config.toml
n_layer = 11
d_model = 320
n_experts = 48
experts_per_token = 2
d_expert = 160
d_shared_expert = 128
activation = "swiglu"
moe_layers = [1, 2, 3, 4, 5, 6, 7, 8, 9, 10]
router_score = "sigmoid"
normalize_top_k = true
routed_scale = 1.0
balance_loss = 0.00136
balance_bias = true
shared_expert_gate = true
init_std_router = 0.0311
lr_router = 0.00196
n_head = 5
n_kv_head = 1
head_dim = 32
vocab_size = 8192
norm = "rmsnorm"
norm_place = "pre"
norm_eps = 1e-05
positions = "rope"
rope_base = 10000.0
rope_fraction = 1.0
qk_norm = true
attn_scale = 0.177
tie_embeddings = true
parallel_block = false
init = "uniform"
init_std_qkv = 0.0255
init_std_o = 0.00768
init_std_up = 0.0255
init_std_down = 0.00384
optimizer = "soap_variant"
lr = 0.00444
beta1 = 0.95
beta2 = 0.95
weight_decay = 0.023
lr_head = 0.00849
grad_clip = 1.0
warmup_steps = 50
schedule = "wsd"
decay_fraction = 0.722
decay_shape = "sqrt"
final_lr_fraction = 0.0
batch_tokens = 262144
seq_len = 512
doc_mask = true
train_tokens = 1804000000
steps = 6882
dataset = "wikipedia_en"
Below are experts of layer 5 (counted from 0) of a mixture-of-experts language model. Rows are named router (the router's row for the expert), gate (a neuron's input weights, with its number), up (a neuron's input weights, with its number) and show model dimensions 160-239. Each number is 200 + 20 x the weight over its row's rms, rounded and kept within 0 to 999.
Before each expert's rows: a language model's description of what the expert responds to. This comes from a sample of Wikipedia text that the model never trained on.

# expert 46
Locative prepositions, fragments. The prepositions at, in, under, near for places and jobs, plus inner pieces like ho, mp, po in Stockholm, Storyhour, Niempiro.
router,130,198,182,184,192,211,216,215,199,213,171,189,221,180,228,231,216,205,178,172,193,204,197,167,198,223,202,185,218,194,195,183,204,213,179,228,207,210,231,181,213,169,222,233,173,195,205,199,191,189,199,212,178,225,213,178,196,186,168,147,204,198,232,201,234,221,202,191,229,203,213,203,209,189,214,203,181,215,222,213
gate0,133,207,182,231,205,203,159,215,176,195,174,229,192,197,260,202,206,211,171,209,181,185,183,233,227,194,192,185,193,215,202,177,196,202,176,200,155,187,231,206,218,191,194,217,208,214,194,183,196,179,209,216,223,183,221,225,228,214,194,196,225,198,203,175,225,157,202,211,191,199,241,183,189,180,230,170,186,206,210,190
up0,171,175,177,182,186,172,212,190,222,196,200,206,210,188,204,185,200,199,197,160,211,171,196,227,196,205,223,184,193,242,174,199,183,199,213,158,232,193,231,192,237,196,234,179,206,243,192,206,200,162,182,204,185,180,240,227,210,225,211,189,216,239,175,201,166,178,210,207,219,179,199,198,181,201,230,235,216,227,199,195
gate1,216,175,200,192,196,195,201,160,205,188,177,189,193,174,170,189,214,193,217,205,214,204,172,221,169,176,216,184,199,204,155,203,213,204,202,228,244,195,193,179,220,215,188,176,189,175,183,198,168,186,209,198,217,224,212,179,220,225,209,158,197,177,200,203,207,204,180,179,174,180,189,207,219,184,199,223,174,185,226,165
up1,169,220,189,204,194,216,186,190,182,225,191,211,208,206,233,204,199,218,213,189,157,205,214,205,208,195,202,225,176,236,185,147,167,182,200,190,181,232,184,212,200,192,229,208,223,206,156,221,197,221,209,177,196,208,171,212,192,205,212,245,210,191,177,212,202,160,226,175,204,211,187,197,214,203,218,242,212,228,219,183
gate2,199,181,194,192,209,159,208,217,231,178,195,160,221,180,236,211,218,223,163,187,205,220,182,195,185,167,203,190,217,235,237,212,191,206,222,204,204,192,217,171,204,166,193,185,204,169,207,227,241,186,209,186,189,208,167,183,206,183,205,171,167,206,247,247,215,166,211,222,178,225,163,190,181,195,220,187,241,224,187,223
up2,191,249,245,186,206,198,216,180,184,218,194,204,190,217,154,189,197,191,211,200,156,220,209,201,197,189,184,168,211,148,237,168,193,189,176,208,177,197,203,215,212,244,196,224,199,218,187,188,186,212,207,184,184,202,165,203,232,199,239,238,172,218,235,194,185,177,215,195,221,200,196,185,201,212,172,198,193,183,198,205
gate3,219,189,203,188,181,227,183,200,196,209,186,209,217,184,194,184,212,195,177,191,187,209,190,190,173,188,188,211,233,232,150,238,186,214,171,213,241,218,204,213,190,182,236,174,205,194,191,172,210,198,222,187,207,177,232,212,179,200,178,188,180,217,231,219,232,180,223,214,202,190,223,223,214,170,189,198,210,220,222,191
up3,210,209,185,215,188,195,188,204,202,195,202,209,191,211,188,221,168,213,199,231,191,198,221,201,222,182,178,208,192,193,196,211,181,203,208,196,164,159,205,201,202,206,190,211,211,190,197,198,193,201,192,216,229,199,190,233,194,204,230,232,178,180,233,167,196,197,177,180,221,184,220,205,233,216,210,239,212,160,220,193
gate4,200,205,220,219,213,203,229,192,180,193,202,198,228,190,219,214,200,154,191,188,192,189,173,217,239,172,185,196,189,229,193,175,176,205,203,191,204,231,201,205,168,221,164,199,234,177,163,201,214,166,224,191,193,201,192,220,161,154,180,179,186,190,196,184,178,177,216,212,200,207,205,220,213,214,188,206,161,190,214,192
up4,180,232,147,192,172,170,179,229,209,184,193,168,216,193,212,166,203,217,197,164,207,173,190,231,211,204,198,201,214,197,196,221,179,229,215,241,237,179,175,211,196,177,159,212,204,193,191,173,215,230,208,191,139,220,187,156,205,207,215,194,212,189,196,233,229,215,197,231,171,221,221,183,215,196,225,182,211,214,215,217
gate5,181,201,220,200,184,204,177,203,197,225,203,210,158,207,187,203,174,203,231,152,192,186,164,164,178,204,215,194,207,202,170,176,199,189,210,225,183,190,197,228,175,183,218,212,205,188,234,205,184,177,220,179,204,206,212,162,192,220,202,195,227,180,223,184,163,188,195,172,204,167,184,187,208,227,178,246,210,222,195,211
up5,227,203,203,185,180,229,180,189,200,201,216,204,192,184,207,185,158,195,202,177,196,206,194,207,223,222,193,172,169,190,167,157,174,159,193,207,182,185,218,175,210,186,217,226,244,218,222,197,207,200,213,192,254,172,199,184,177,218,194,197,216,190,166,208,197,172,217,192,203,152,171,198,223,186,168,171,192,192,182,191
gate6,179,195,191,250,215,223,211,201,192,202,182,204,168,171,206,224,215,238,184,198,178,217,188,180,192,146,209,235,213,196,187,237,164,211,144,177,174,158,180,180,190,202,192,197,184,196,227,178,174,208,171,215,195,193,216,179,186,193,211,191,218,162,218,199,221,200,205,183,201,213,204,218,189,202,190,226,176,176,224,184
up6,192,231,175,214,174,216,220,231,183,210,184,190,173,216,183,183,190,185,185,182,177,181,192,191,234,251,201,199,193,194,205,197,215,189,160,170,213,238,189,206,183,236,221,211,206,208,241,152,188,223,194,204,234,162,252,210,185,210,175,218,196,180,199,170,197,203,185,187,199,201,215,214,163,219,169,182,168,225,190,211
gate7,184,209,200,221,205,198,171,197,192,198,181,207,232,167,205,165,230,210,199,208,233,192,190,213,219,185,193,182,198,202,203,220,194,205,154,244,197,178,168,160,195,209,205,202,242,166,221,186,192,194,197,162,231,230,188,182,175,178,205,242,207,159,183,205,210,173,224,202,248,165,231,196,214,219,197,185,195,192,200,206
up7,199,200,214,205,196,214,205,196,218,186,183,189,221,181,177,201,178,200,223,208,195,174,184,188,186,185,192,201,168,216,178,191,181,201,193,220,191,196,181,181,228,201,201,191,210,213,185,182,200,246,205,182,172,205,246,189,229,197,229,197,165,203,184,184,240,203,241,222,209,200,196,198,189,194,210,189,189,184,208,201
gate8,211,187,218,184,200,197,183,182,177,220,194,205,195,214,211,244,187,188,201,167,238,157,166,223,218,211,234,175,197,193,195,173,189,219,206,210,181,210,191,210,201,181,187,194,180,200,219,158,202,228,209,163,238,192,209,215,244,216,197,198,213,215,229,227,178,205,201,204,233,178,175,212,171,218,176,187,202,214,179,175
up8,189,213,194,196,204,209,196,201,203,232,175,215,168,216,173,244,189,186,179,211,172,218,212,189,193,171,227,192,205,217,198,174,217,177,177,186,217,240,206,195,215,191,210,204,205,204,201,207,194,197,223,219,224,215,199,235,243,204,199,192,198,212,223,189,243,203,196,224,187,208,202,228,170,184,229,160,225,218,161,174
gate9,203,233,156,167,191,153,196,220,211,146,180,197,212,136,209,200,225,193,175,194,178,240,165,198,198,176,195,203,205,235,193,178,216,211,220,182,185,208,199,195,208,200,229,181,203,210,188,198,182,179,256,170,179,190,214,217,201,179,179,236,182,158,202,222,200,202,210,179,204,215,213,184,211,192,197,254,161,173,198,201
up9,183,193,180,220,181,206,211,197,175,205,201,189,201,227,199,189,190,189,199,158,201,223,188,216,222,199,191,183,196,187,175,192,209,199,210,202,226,209,195,208,216,195,195,163,212,195,199,166,226,206,155,215,201,182,215,205,199,195,221,169,239,174,224,176,197,204,177,198,209,247,173,175,184,217,213,164,200,184,179,196
gate10,202,189,182,198,178,184,220,175,239,197,168,225,228,209,171,204,162,160,185,160,191,170,191,164,195,195,222,199,185,157,190,186,211,204,164,193,210,174,166,233,253,197,189,236,216,209,203,171,212,197,202,187,197,177,248,193,204,176,226,191,191,214,197,203,215,189,242,198,211,175,221,221,222,197,210,196,185,200,201,195
up10,174,204,184,180,175,211,217,208,226,196,189,213,229,212,156,203,200,153,194,190,199,197,156,167,189,220,174,214,200,178,222,207,237,154,180,177,198,196,149,218,247,212,211,199,184,182,196,221,209,217,165,186,207,197,212,206,204,224,204,163,175,242,159,220,229,186,214,180,211,197,207,219,225,196,219,243,197,189,219,220
gate11,188,198,210,161,202,211,204,197,213,203,188,173,218,202,184,232,170,207,229,199,199,199,216,168,171,188,227,180,184,185,183,173,163,248,171,207,186,240,191,177,186,172,184,172,137,189,220,209,200,166,225,213,160,200,213,208,195,211,228,166,224,186,242,206,204,208,192,201,192,199,212,189,214,196,192,217,182,193,163,214
up11,210,182,241,184,175,223,185,212,161,178,206,170,164,190,198,203,213,204,196,211,198,206,196,236,205,188,192,201,211,203,191,198,204,167,263,197,216,189,200,216,222,195,214,222,221,162,222,188,208,189,187,202,212,194,215,206,173,205,184,227,195,193,173,217,185,233,211,195,212,192,201,193,222,183,184,196,212,185,244,173
gate12,194,225,191,184,224,215,198,204,212,209,175,224,171,146,185,175,198,207,210,187,201,162,204,212,220,207,245,198,181,217,208,146,182,217,156,213,212,191,186,203,198,192,189,205,218,175,197,179,188,236,217,201,207,225,223,211,208,190,234,167,174,222,195,226,230,201,201,201,178,203,219,187,205,223,226,228,158,202,244,194
up12,216,193,243,172,219,175,194,206,221,187,228,231,150,179,226,206,169,200,177,142,188,191,179,201,207,207,213,230,204,155,198,222,222,207,221,211,200,208,206,209,211,225,197,190,220,207,213,198,215,192,207,206,161,187,200,186,221,196,248,230,218,187,196,201,196,208,213,223,188,210,200,192,198,214,236,166,225,202,225,185
gate13,165,192,218,200,206,170,211,188,186,211,248,211,204,176,249,186,154,226,233,202,221,188,203,225,182,192,228,190,182,172,208,205,199,225,205,205,213,182,210,177,185,182,208,168,238,237,198,179,202,168,225,194,171,160,228,171,223,216,218,191,203,170,236,179,196,200,196,206,221,200,187,193,165,204,181,213,182,186,173,200
up13,212,206,225,193,196,207,239,167,198,185,201,174,216,194,256,209,172,168,227,208,212,187,195,191,201,236,183,196,177,221,181,204,207,189,171,185,210,209,196,226,229,183,202,216,187,203,196,178,240,226,197,216,251,202,215,180,180,234,212,228,184,177,196,230,218,227,229,222,146,240,194,238,185,187,199,220,216,222,189,159
gate14,164,185,186,212,174,240,193,220,243,210,211,188,196,195,182,220,198,196,219,197,183,193,202,169,240,199,208,203,201,222,225,190,237,209,185,223,181,205,202,208,207,186,226,179,217,192,159,214,217,222,188,198,191,183,218,224,223,203,211,236,247,178,180,187,196,187,176,192,186,209,198,192,207,185,188,196,187,191,221,227
up14,234,220,213,211,241,199,247,195,177,233,192,177,218,190,225,195,199,217,193,162,188,218,167,211,202,215,180,189,172,186,191,205,152,210,213,156,196,178,229,198,201,196,191,205,217,244,238,154,221,189,199,211,218,218,191,182,181,194,220,193,204,186,228,217,192,228,199,187,182,198,198,240,215,197,206,228,180,194,180,193
gate15,197,208,208,183,205,178,198,206,222,201,203,221,228,173,201,191,202,224,219,183,208,180,209,191,172,209,207,195,233,211,197,172,230,204,236,224,192,171,213,185,200,161,222,162,181,165,175,187,228,172,196,168,186,182,197,191,197,226,223,186,221,200,146,201,220,195,171,204,193,177,196,242,201,185,178,189,193,199,206,252
up15,205,211,205,197,211,180,185,228,214,184,179,218,202,206,208,235,193,180,187,208,189,197,210,164,217,239,191,183,209,197,208,199,172,170,205,197,186,218,196,181,216,219,170,218,211,202,164,201,203,224,213,196,157,219,192,233,213,176,211,212,208,195,223,174,193,189,184,203,160,224,177,196,148,228,219,175,175,177,206,169
gate16,183,194,210,203,180,217,239,216,165,228,223,195,168,196,207,180,191,191,203,163,166,178,188,230,248,197,207,211,237,222,223,216,178,236,174,221,218,228,240,170,173,207,209,187,200,183,211,206,200,218,248,198,188,201,228,154,199,215,224,164,227,214,225,174,206,178,242,197,201,213,212,211,170,197,187,180,214,195,207,199
up16,223,207,213,202,190,195,210,197,215,226,199,180,233,196,202,204,212,224,206,213,187,198,174,227,206,162,221,197,214,181,188,184,215,192,192,203,217,220,224,216,194,212,208,191,233,207,200,168,197,173,210,193,191,180,222,210,208,219,197,203,217,226,200,209,194,198,223,195,176,171,220,199,224,210,196,206,209,202,216,190
gate17,201,208,216,194,198,168,191,203,189,204,218,198,209,245,217,227,235,150,184,198,228,205,185,229,177,225,156,196,182,204,181,167,187,235,207,191,192,225,181,197,226,205,222,217,194,216,178,200,173,180,202,221,201,193,167,179,190,180,187,204,166,183,200,176,188,225,233,192,249,180,190,174,187,218,197,186,199,190,227,195
up17,217,191,228,173,209,221,183,192,187,216,212,193,178,253,181,197,215,184,203,220,183,215,211,175,189,211,187,228,217,232,226,196,170,211,201,202,227,246,242,201,213,185,211,185,181,204,211,170,157,224,214,176,183,214,167,232,204,197,191,191,219,184,188,196,162,209,195,190,204,216,192,212,204,200,213,202,198,181,204,176
gate18,217,181,201,216,192,198,207,189,221,221,186,174,172,183,220,186,194,201,163,197,201,234,181,205,196,191,189,190,237,200,194,243,213,191,227,208,182,185,212,210,208,180,225,186,209,195,195,229,194,203,200,229,155,225,179,209,206,208,201,207,209,190,207,169,207,203,165,207,206,209,219,208,196,204,214,212,210,204,199,224
up18,208,232,215,185,210,187,166,162,194,170,166,190,229,219,191,164,222,200,197,208,196,228,195,206,184,192,184,204,223,209,211,174,189,218,217,183,153,214,212,218,202,198,208,182,192,205,181,216,210,143,218,210,185,224,221,168,184,171,219,207,205,224,178,190,191,196,214,197,221,170,181,194,187,180,217,182,180,215,201,200
gate19,208,197,192,201,200,171,232,205,170,209,179,234,200,227,235,205,210,197,215,198,197,191,201,191,192,158,196,211,221,196,187,190,177,178,172,172,186,206,208,192,216,198,160,186,234,182,202,203,195,178,193,204,162,215,202,176,174,212,191,201,179,192,195,190,189,216,227,179,227,186,203,195,218,174,219,192,173,201,174,178
up19,199,223,197,225,198,200,171,229,213,212,220,195,214,205,186,172,212,185,166,236,202,187,180,189,170,223,209,192,230,206,202,212,175,185,205,207,252,234,187,204,212,191,195,208,187,198,189,172,184,222,209,183,170,210,197,220,246,203,216,213,223,233,177,225,184,176,207,255,181,182,203,188,172,207,181,238,194,209,209,228
gate20,205,186,214,213,186,158,208,195,191,216,172,168,194,206,212,218,227,240,217,233,235,212,181,193,221,194,164,217,238,195,205,178,218,215,223,168,187,178,222,225,192,194,234,220,189,209,191,189,216,216,226,176,179,229,192,191,211,164,232,186,190,175,209,199,237,215,195,170,196,182,222,167,240,216,194,210,197,202,180,192
up20,181,247,230,204,178,186,223,200,197,184,176,194,219,225,189,193,225,190,219,205,182,194,174,199,212,207,173,199,208,215,188,192,220,237,225,161,228,165,214,191,209,194,201,169,204,202,171,215,196,204,216,213,221,179,203,186,199,179,208,192,222,195,219,200,208,211,186,171,186,184,176,202,230,201,208,230,213,181,219,181
gate21,188,220,197,207,168,209,231,167,210,201,204,208,209,253,215,177,201,199,235,187,162,188,174,215,211,205,223,216,194,222,216,202,207,210,195,204,213,211,235,216,165,199,164,160,200,177,229,203,214,209,189,200,206,144,208,181,204,183,224,177,197,182,245,169,190,191,212,203,167,207,214,213,218,181,218,179,190,195,213,217
up21,180,190,169,221,230,226,198,225,195,222,180,164,195,164,211,185,216,184,193,169,200,208,210,210,180,169,196,204,226,199,207,165,203,206,175,164,231,209,200,193,211,195,202,215,200,237,195,221,203,206,228,221,214,192,208,201,232,220,198,192,153,173,216,180,241,189,169,204,212,179,202,192,208,151,217,231,188,151,207,231
gate22,162,217,195,225,138,212,199,180,186,218,222,210,205,185,228,212,215,188,204,214,220,190,192,191,155,227,202,203,200,206,167,219,201,257,215,199,217,154,193,238,199,172,231,207,187,200,219,143,223,187,192,207,232,201,211,209,150,190,211,179,213,183,219,151,215,198,221,172,188,216,157,188,189,248,168,202,203,203,183,207
up22,178,218,183,202,207,182,228,179,210,184,235,210,196,203,205,214,155,181,220,200,210,202,239,205,153,211,193,166,188,182,209,193,226,180,176,193,251,182,241,207,155,190,197,227,216,224,182,161,216,180,208,199,216,194,210,206,184,203,196,202,220,178,204,207,216,222,231,205,177,205,213,210,223,215,185,178,213,197,202,207
gate23,189,205,203,211,200,201,215,212,205,167,184,152,240,191,200,182,190,248,198,213,181,186,217,210,202,207,226,204,215,207,196,184,207,176,201,169,182,194,225,175,209,178,189,241,235,180,225,207,190,247,189,181,202,193,202,238,232,211,209,147,178,188,183,183,199,194,189,210,199,200,215,204,198,171,205,178,204,196,193,211
up23,190,205,202,239,230,228,212,210,177,220,190,203,238,222,179,185,198,241,189,243,176,210,212,186,210,190,197,191,191,205,187,222,188,162,209,170,177,206,183,200,203,207,214,219,171,186,201,218,205,207,239,242,206,205,181,228,213,196,223,193,197,203,208,216,161,194,207,167,213,195,197,226,195,210,184,198,185,200,179,189
gate24,149,201,194,187,185,211,180,191,200,210,198,211,222,225,213,228,230,186,228,204,217,205,194,175,176,192,153,187,190,217,197,225,188,206,202,188,219,214,194,197,226,202,216,186,194,206,173,179,223,188,214,184,206,208,194,213,201,205,199,188,183,172,177,221,214,215,195,194,204,182,200,211,184,178,214,219,209,190,183,224
up24,185,192,209,180,196,195,202,169,210,194,165,201,210,178,185,208,226,194,215,197,187,178,193,183,174,186,177,214,229,187,197,204,185,178,200,185,218,236,191,185,195,190,159,226,235,201,241,213,223,191,218,208,191,208,180,208,201,172,228,194,198,190,207,214,214,195,189,245,182,202,248,200,239,197,209,228,172,228,206,221
gate25,190,173,233,167,211,192,210,209,204,197,173,233,213,190,180,221,236,179,157,231,176,196,216,204,200,212,183,217,176,172,210,185,209,179,194,202,215,226,166,163,164,189,185,193,186,212,202,246,181,220,189,171,216,189,212,188,187,189,170,184,167,197,220,197,216,194,225,190,185,171,214,180,184,235,217,200,189,224,201,226
up25,190,215,205,245,215,197,198,166,175,214,192,222,226,192,205,202,167,216,221,209,232,195,217,180,206,218,183,181,177,203,184,194,208,204,205,182,166,201,184,183,224,183,211,225,208,186,212,188,213,209,191,215,188,236,184,182,245,235,222,203,235,182,187,201,204,229,207,221,190,202,217,215,210,235,189,220,187,225,187,181
gate26,224,199,190,189,234,169,211,222,198,199,198,176,203,198,206,182,226,235,190,209,188,201,188,186,188,200,187,170,192,213,212,197,219,163,190,193,202,227,179,200,211,188,203,167,200,143,157,197,224,189,192,198,153,194,173,201,214,173,194,191,241,219,211,191,218,214,208,197,190,217,170,206,183,221,197,195,211,215,166,193
up26,213,206,201,224,218,208,204,199,201,226,216,200,186,205,206,206,173,200,225,223,201,180,186,204,188,203,197,180,188,215,204,176,158,209,172,189,196,202,202,187,178,203,176,226,235,206,222,226,184,210,213,190,146,226,206,208,212,236,220,204,205,176,194,212,207,210,183,205,213,186,193,216,197,212,186,183,186,181,211,194
gate27,165,198,217,206,209,192,220,206,175,211,164,183,202,202,188,197,168,186,213,188,192,188,200,186,158,175,211,178,167,198,179,174,222,188,179,206,211,182,220,216,211,224,187,205,186,225,195,208,236,196,178,236,180,201,200,158,176,168,153,203,214,207,208,166,214,188,193,220,195,197,191,196,197,216,229,185,196,169,177,186
up27,208,189,188,186,171,233,202,223,203,183,171,217,202,208,185,267,222,206,180,179,198,216,184,164,228,218,237,196,214,169,247,215,169,207,169,197,201,213,190,204,185,199,191,177,227,233,162,175,204,213,203,174,170,172,225,240,238,209,218,209,198,250,197,221,176,246,201,219,187,185,212,186,194,190,188,203,190,201,192,202
gate28,214,227,194,218,216,211,252,221,189,159,172,202,179,169,195,196,183,202,183,219,191,199,210,216,187,211,147,201,185,212,197,223,192,205,205,186,205,195,187,206,184,233,207,217,238,174,182,198,165,218,194,216,186,187,184,190,174,173,163,197,174,206,228,202,195,193,206,161,211,216,193,213,193,213,231,225,177,198,214,231
up28,190,213,231,236,208,222,147,186,148,203,204,193,208,184,204,193,203,220,193,201,206,171,170,194,184,242,213,166,202,222,179,206,222,216,192,222,189,209,221,190,225,245,198,178,201,165,210,216,214,217,160,195,256,204,234,236,203,200,218,206,168,197,244,193,238,219,226,218,196,208,187,203,198,192,170,189,227,208,178,216
gate29,153,240,222,216,221,185,170,178,224,208,222,202,203,153,188,188,225,196,227,187,251,192,206,225,204,219,192,189,183,183,208,183,218,218,222,189,194,183,196,208,202,169,193,173,184,192,215,180,232,234,201,167,170,223,181,212,216,196,213,191,219,169,203,219,239,191,229,178,220,198,211,235,180,205,183,188,212,170,188,210
up29,225,179,234,206,202,156,204,224,198,211,209,179,221,192,197,215,213,221,228,207,220,200,195,232,213,180,208,256,151,190,209,191,207,226,176,209,227,182,199,195,171,196,211,227,196,208,189,178,189,241,169,177,215,183,198,208,170,168,218,219,196,169,221,243,226,230,231,222,179,221,204,214,206,196,152,206,221,203,185,129
gate30,166,217,201,226,193,174,212,196,209,217,201,230,185,204,231,208,182,183,180,171,202,199,194,214,229,255,173,187,174,229,208,199,214,177,179,199,175,172,212,199,228,200,178,198,228,176,207,216,180,202,204,210,169,232,209,158,218,198,202,196,192,198,205,199,223,200,183,183,211,206,199,175,180,205,207,209,216,242,190,256
up30,215,199,225,219,209,206,218,192,231,232,181,216,175,183,171,193,212,199,245,208,207,191,188,197,227,177,219,200,212,187,221,192,196,202,181,208,189,215,184,182,185,216,207,187,170,197,206,160,180,199,145,185,214,235,189,205,204,204,199,214,212,230,227,189,197,191,164,193,189,230,201,174,216,203,211,178,189,191,203,148
gate31,150,202,185,223,220,191,206,222,226,205,206,209,198,159,196,208,186,187,218,194,190,221,184,213,195,177,191,206,189,209,204,193,207,152,207,228,176,180,237,194,208,212,214,228,217,171,199,196,185,182,210,187,201,203,216,194,202,187,195,189,244,209,202,223,214,196,206,221,226,222,203,170,220,199,197,213,207,218,210,179
up31,185,237,204,203,210,177,202,214,181,192,207,225,214,217,200,200,216,200,208,201,205,146,216,210,204,192,232,219,168,219,187,219,222,178,197,205,170,183,185,209,169,202,213,216,203,191,161,208,215,211,198,175,205,198,178,168,207,185,192,227,216,207,198,231,193,191,181,210,218,188,229,231,196,198,170,194,210,197,180,193
gate32,193,196,233,173,218,174,201,219,269,217,192,219,211,174,153,206,207,219,160,167,207,213,205,194,169,194,183,193,191,209,209,227,155,189,217,216,240,224,191,180,162,198,205,177,221,187,197,174,210,188,190,238,225,205,215,192,199,171,179,178,203,206,199,237,196,213,184,180,193,201,202,177,206,210,223,241,200,210,223,209
up32,209,170,223,207,160,205,189,212,209,187,208,186,168,200,230,205,184,218,196,157,210,237,192,188,178,195,206,182,220,211,219,233,198,203,201,207,243,185,198,205,176,165,222,257,181,189,209,223,186,220,217,203,202,165,213,198,209,200,206,187,186,234,190,224,173,203,217,227,180,194,200,183,208,248,183,189,200,175,226,205
gate33,153,205,193,198,216,206,181,197,230,188,173,177,240,207,232,205,217,205,173,181,202,210,185,217,198,234,144,203,215,234,168,182,232,233,195,170,197,201,170,218,202,158,201,255,159,202,190,215,195,186,198,211,186,246,231,240,190,221,172,211,193,176,227,206,215,217,235,212,187,210,185,179,226,197,192,193,213,197,191,181
up33,183,204,185,185,203,192,183,190,176,201,183,171,219,187,234,199,233,150,151,174,182,196,179,199,196,193,207,193,210,198,186,236,213,208,199,200,197,173,198,238,206,182,207,199,191,197,154,185,216,224,228,202,182,213,192,174,220,177,189,252,202,221,191,204,227,160,213,198,176,189,199,166,197,209,173,200,224,176,189,184
gate34,192,196,188,246,189,212,181,186,209,171,198,165,186,195,240,221,202,219,210,220,158,208,202,195,242,186,178,192,195,228,180,216,184,213,201,219,184,187,189,185,224,183,177,216,218,199,196,183,172,197,220,212,214,222,200,198,206,196,224,199,188,178,199,212,217,185,217,182,206,171,216,246,187,197,204,206,191,218,179,203
up34,203,214,210,156,208,188,200,223,189,227,216,236,191,180,180,237,224,203,226,219,149,195,199,200,181,188,188,213,205,170,205,188,193,237,195,230,204,221,225,199,199,191,178,175,234,185,193,180,213,214,193,236,168,211,192,230,210,204,186,204,211,246,216,198,235,204,157,200,161,183,191,215,223,169,227,201,225,194,241,190
gate35,204,212,232,235,239,194,220,213,189,211,186,183,193,211,187,190,177,209,226,218,216,172,190,182,198,187,166,185,187,222,171,226,190,206,211,216,206,207,241,198,224,199,147,210,189,167,207,181,210,186,181,201,214,229,206,213,161,225,197,250,205,179,186,187,223,214,200,195,193,209,234,189,222,160,213,219,199,171,171,195
up35,183,221,225,215,247,162,190,197,199,210,177,183,191,189,186,214,204,193,186,184,232,195,197,180,217,231,214,185,178,190,203,203,184,192,255,186,227,203,190,217,245,182,178,206,194,199,249,190,194,185,180,204,184,204,190,209,160,202,178,250,175,172,186,221,229,230,195,154,206,188,224,218,228,170,199,217,191,187,186,196
gate36,173,242,212,206,165,197,202,193,218,171,192,169,216,193,211,216,254,201,197,204,229,188,181,220,202,182,216,247,258,214,208,183,215,155,190,229,198,189,188,206,226,189,204,206,158,190,207,206,192,203,214,184,206,242,217,173,189,222,194,194,199,216,220,197,212,185,234,195,183,220,162,176,191,193,207,213,163,205,215,202
up36,227,238,234,190,195,215,180,222,205,204,181,153,185,175,206,192,202,171,207,218,209,207,194,231,226,198,216,225,221,180,212,213,178,201,212,185,194,200,207,193,167,197,204,219,178,167,255,176,186,179,176,176,232,197,211,189,186,212,204,130,210,206,241,194,184,193,187,194,157,182,189,191,212,180,204,200,177,210,214,205
gate37,187,210,180,223,181,214,241,174,217,209,197,220,169,197,205,230,213,230,184,218,204,207,175,184,195,197,191,166,238,197,228,209,180,199,176,173,218,183,173,212,185,195,214,200,181,202,209,169,203,196,156,213,192,192,192,192,185,208,200,176,201,190,192,206,200,226,203,167,243,241,215,187,160,200,170,171,192,167,211,174
up37,210,183,190,197,218,170,203,244,199,214,177,185,227,214,191,221,187,223,219,171,200,231,228,216,206,141,202,185,194,172,220,196,215,185,170,219,168,217,202,179,176,194,162,222,222,174,194,204,187,212,220,197,208,228,219,181,180,246,202,207,201,225,209,186,221,193,187,179,199,193,217,177,207,192,188,208,188,228,184,226
gate38,169,234,232,207,213,230,153,199,194,192,191,192,207,210,228,204,213,172,181,185,212,238,172,179,152,160,203,201,202,190,196,198,201,215,172,196,178,237,198,210,201,203,203,190,186,209,194,213,180,202,233,166,202,210,246,171,173,203,201,160,219,168,180,191,221,210,191,204,205,209,199,203,196,176,226,207,217,194,196,170
up38,184,183,208,191,200,204,255,179,205,202,205,184,189,230,185,192,239,199,225,221,230,163,200,246,191,181,192,196,203,165,231,226,194,216,195,232,205,233,189,193,203,175,210,211,212,215,211,184,185,184,202,194,210,226,172,197,179,178,211,181,179,219,185,212,214,221,205,216,198,165,210,182,178,198,218,185,205,203,243,197
gate39,163,195,234,211,236,200,189,199,199,188,181,176,217,223,181,215,198,217,204,189,202,196,219,160,199,224,173,221,181,174,169,168,202,204,226,172,244,196,192,217,178,221,204,177,211,189,204,197,173,195,204,189,196,195,215,211,232,202,203,180,201,164,210,168,226,157,232,184,173,187,233,218,189,206,223,202,205,203,214,210
up39,180,181,183,227,203,191,197,225,187,208,185,197,173,182,213,212,173,231,199,220,201,232,211,215,205,225,241,173,209,195,243,180,199,194,237,200,213,206,214,186,210,193,144,166,166,176,205,210,195,205,206,214,202,194,193,194,209,202,234,194,215,192,171,191,178,217,187,208,196,213,209,216,213,202,193,202,195,205,204,183
gate40,174,193,183,201,188,205,212,207,207,217,149,184,187,223,201,201,187,190,196,210,191,224,185,195,214,200,217,215,194,176,185,202,198,205,180,203,197,221,185,208,204,217,205,175,210,164,187,195,203,177,197,223,202,192,223,175,205,193,225,201,212,177,181,185,211,174,180,177,205,205,199,238,148,181,204,205,210,229,227,195
up40,180,206,167,218,212,189,209,216,196,242,163,232,180,182,203,216,190,188,179,221,236,185,191,196,192,215,194,201,199,194,180,197,189,234,194,247,200,222,223,199,205,210,223,204,243,184,238,207,212,196,194,209,199,195,201,198,221,189,177,212,204,204,196,205,195,203,200,200,193,169,201,181,180,199,159,208,227,203,221,196
gate41,190,204,148,209,198,230,229,211,211,187,203,203,219,178,183,210,187,194,191,217,186,226,201,203,228,209,184,234,201,181,217,183,211,214,222,187,212,187,230,188,202,240,202,186,190,205,185,183,180,207,196,202,184,183,221,212,213,216,200,168,187,213,232,214,166,181,191,186,212,208,149,171,199,186,224,198,188,179,222,195
up41,201,177,215,181,174,165,198,225,187,209,204,198,174,213,213,196,199,241,205,186,170,219,197,199,199,183,209,271,195,201,194,209,165,191,181,178,209,220,178,193,202,230,216,200,209,222,198,198,203,196,185,222,220,144,201,174,179,179,199,184,218,228,210,212,197,211,190,192,200,190,231,225,191,204,194,217,207,191,195,239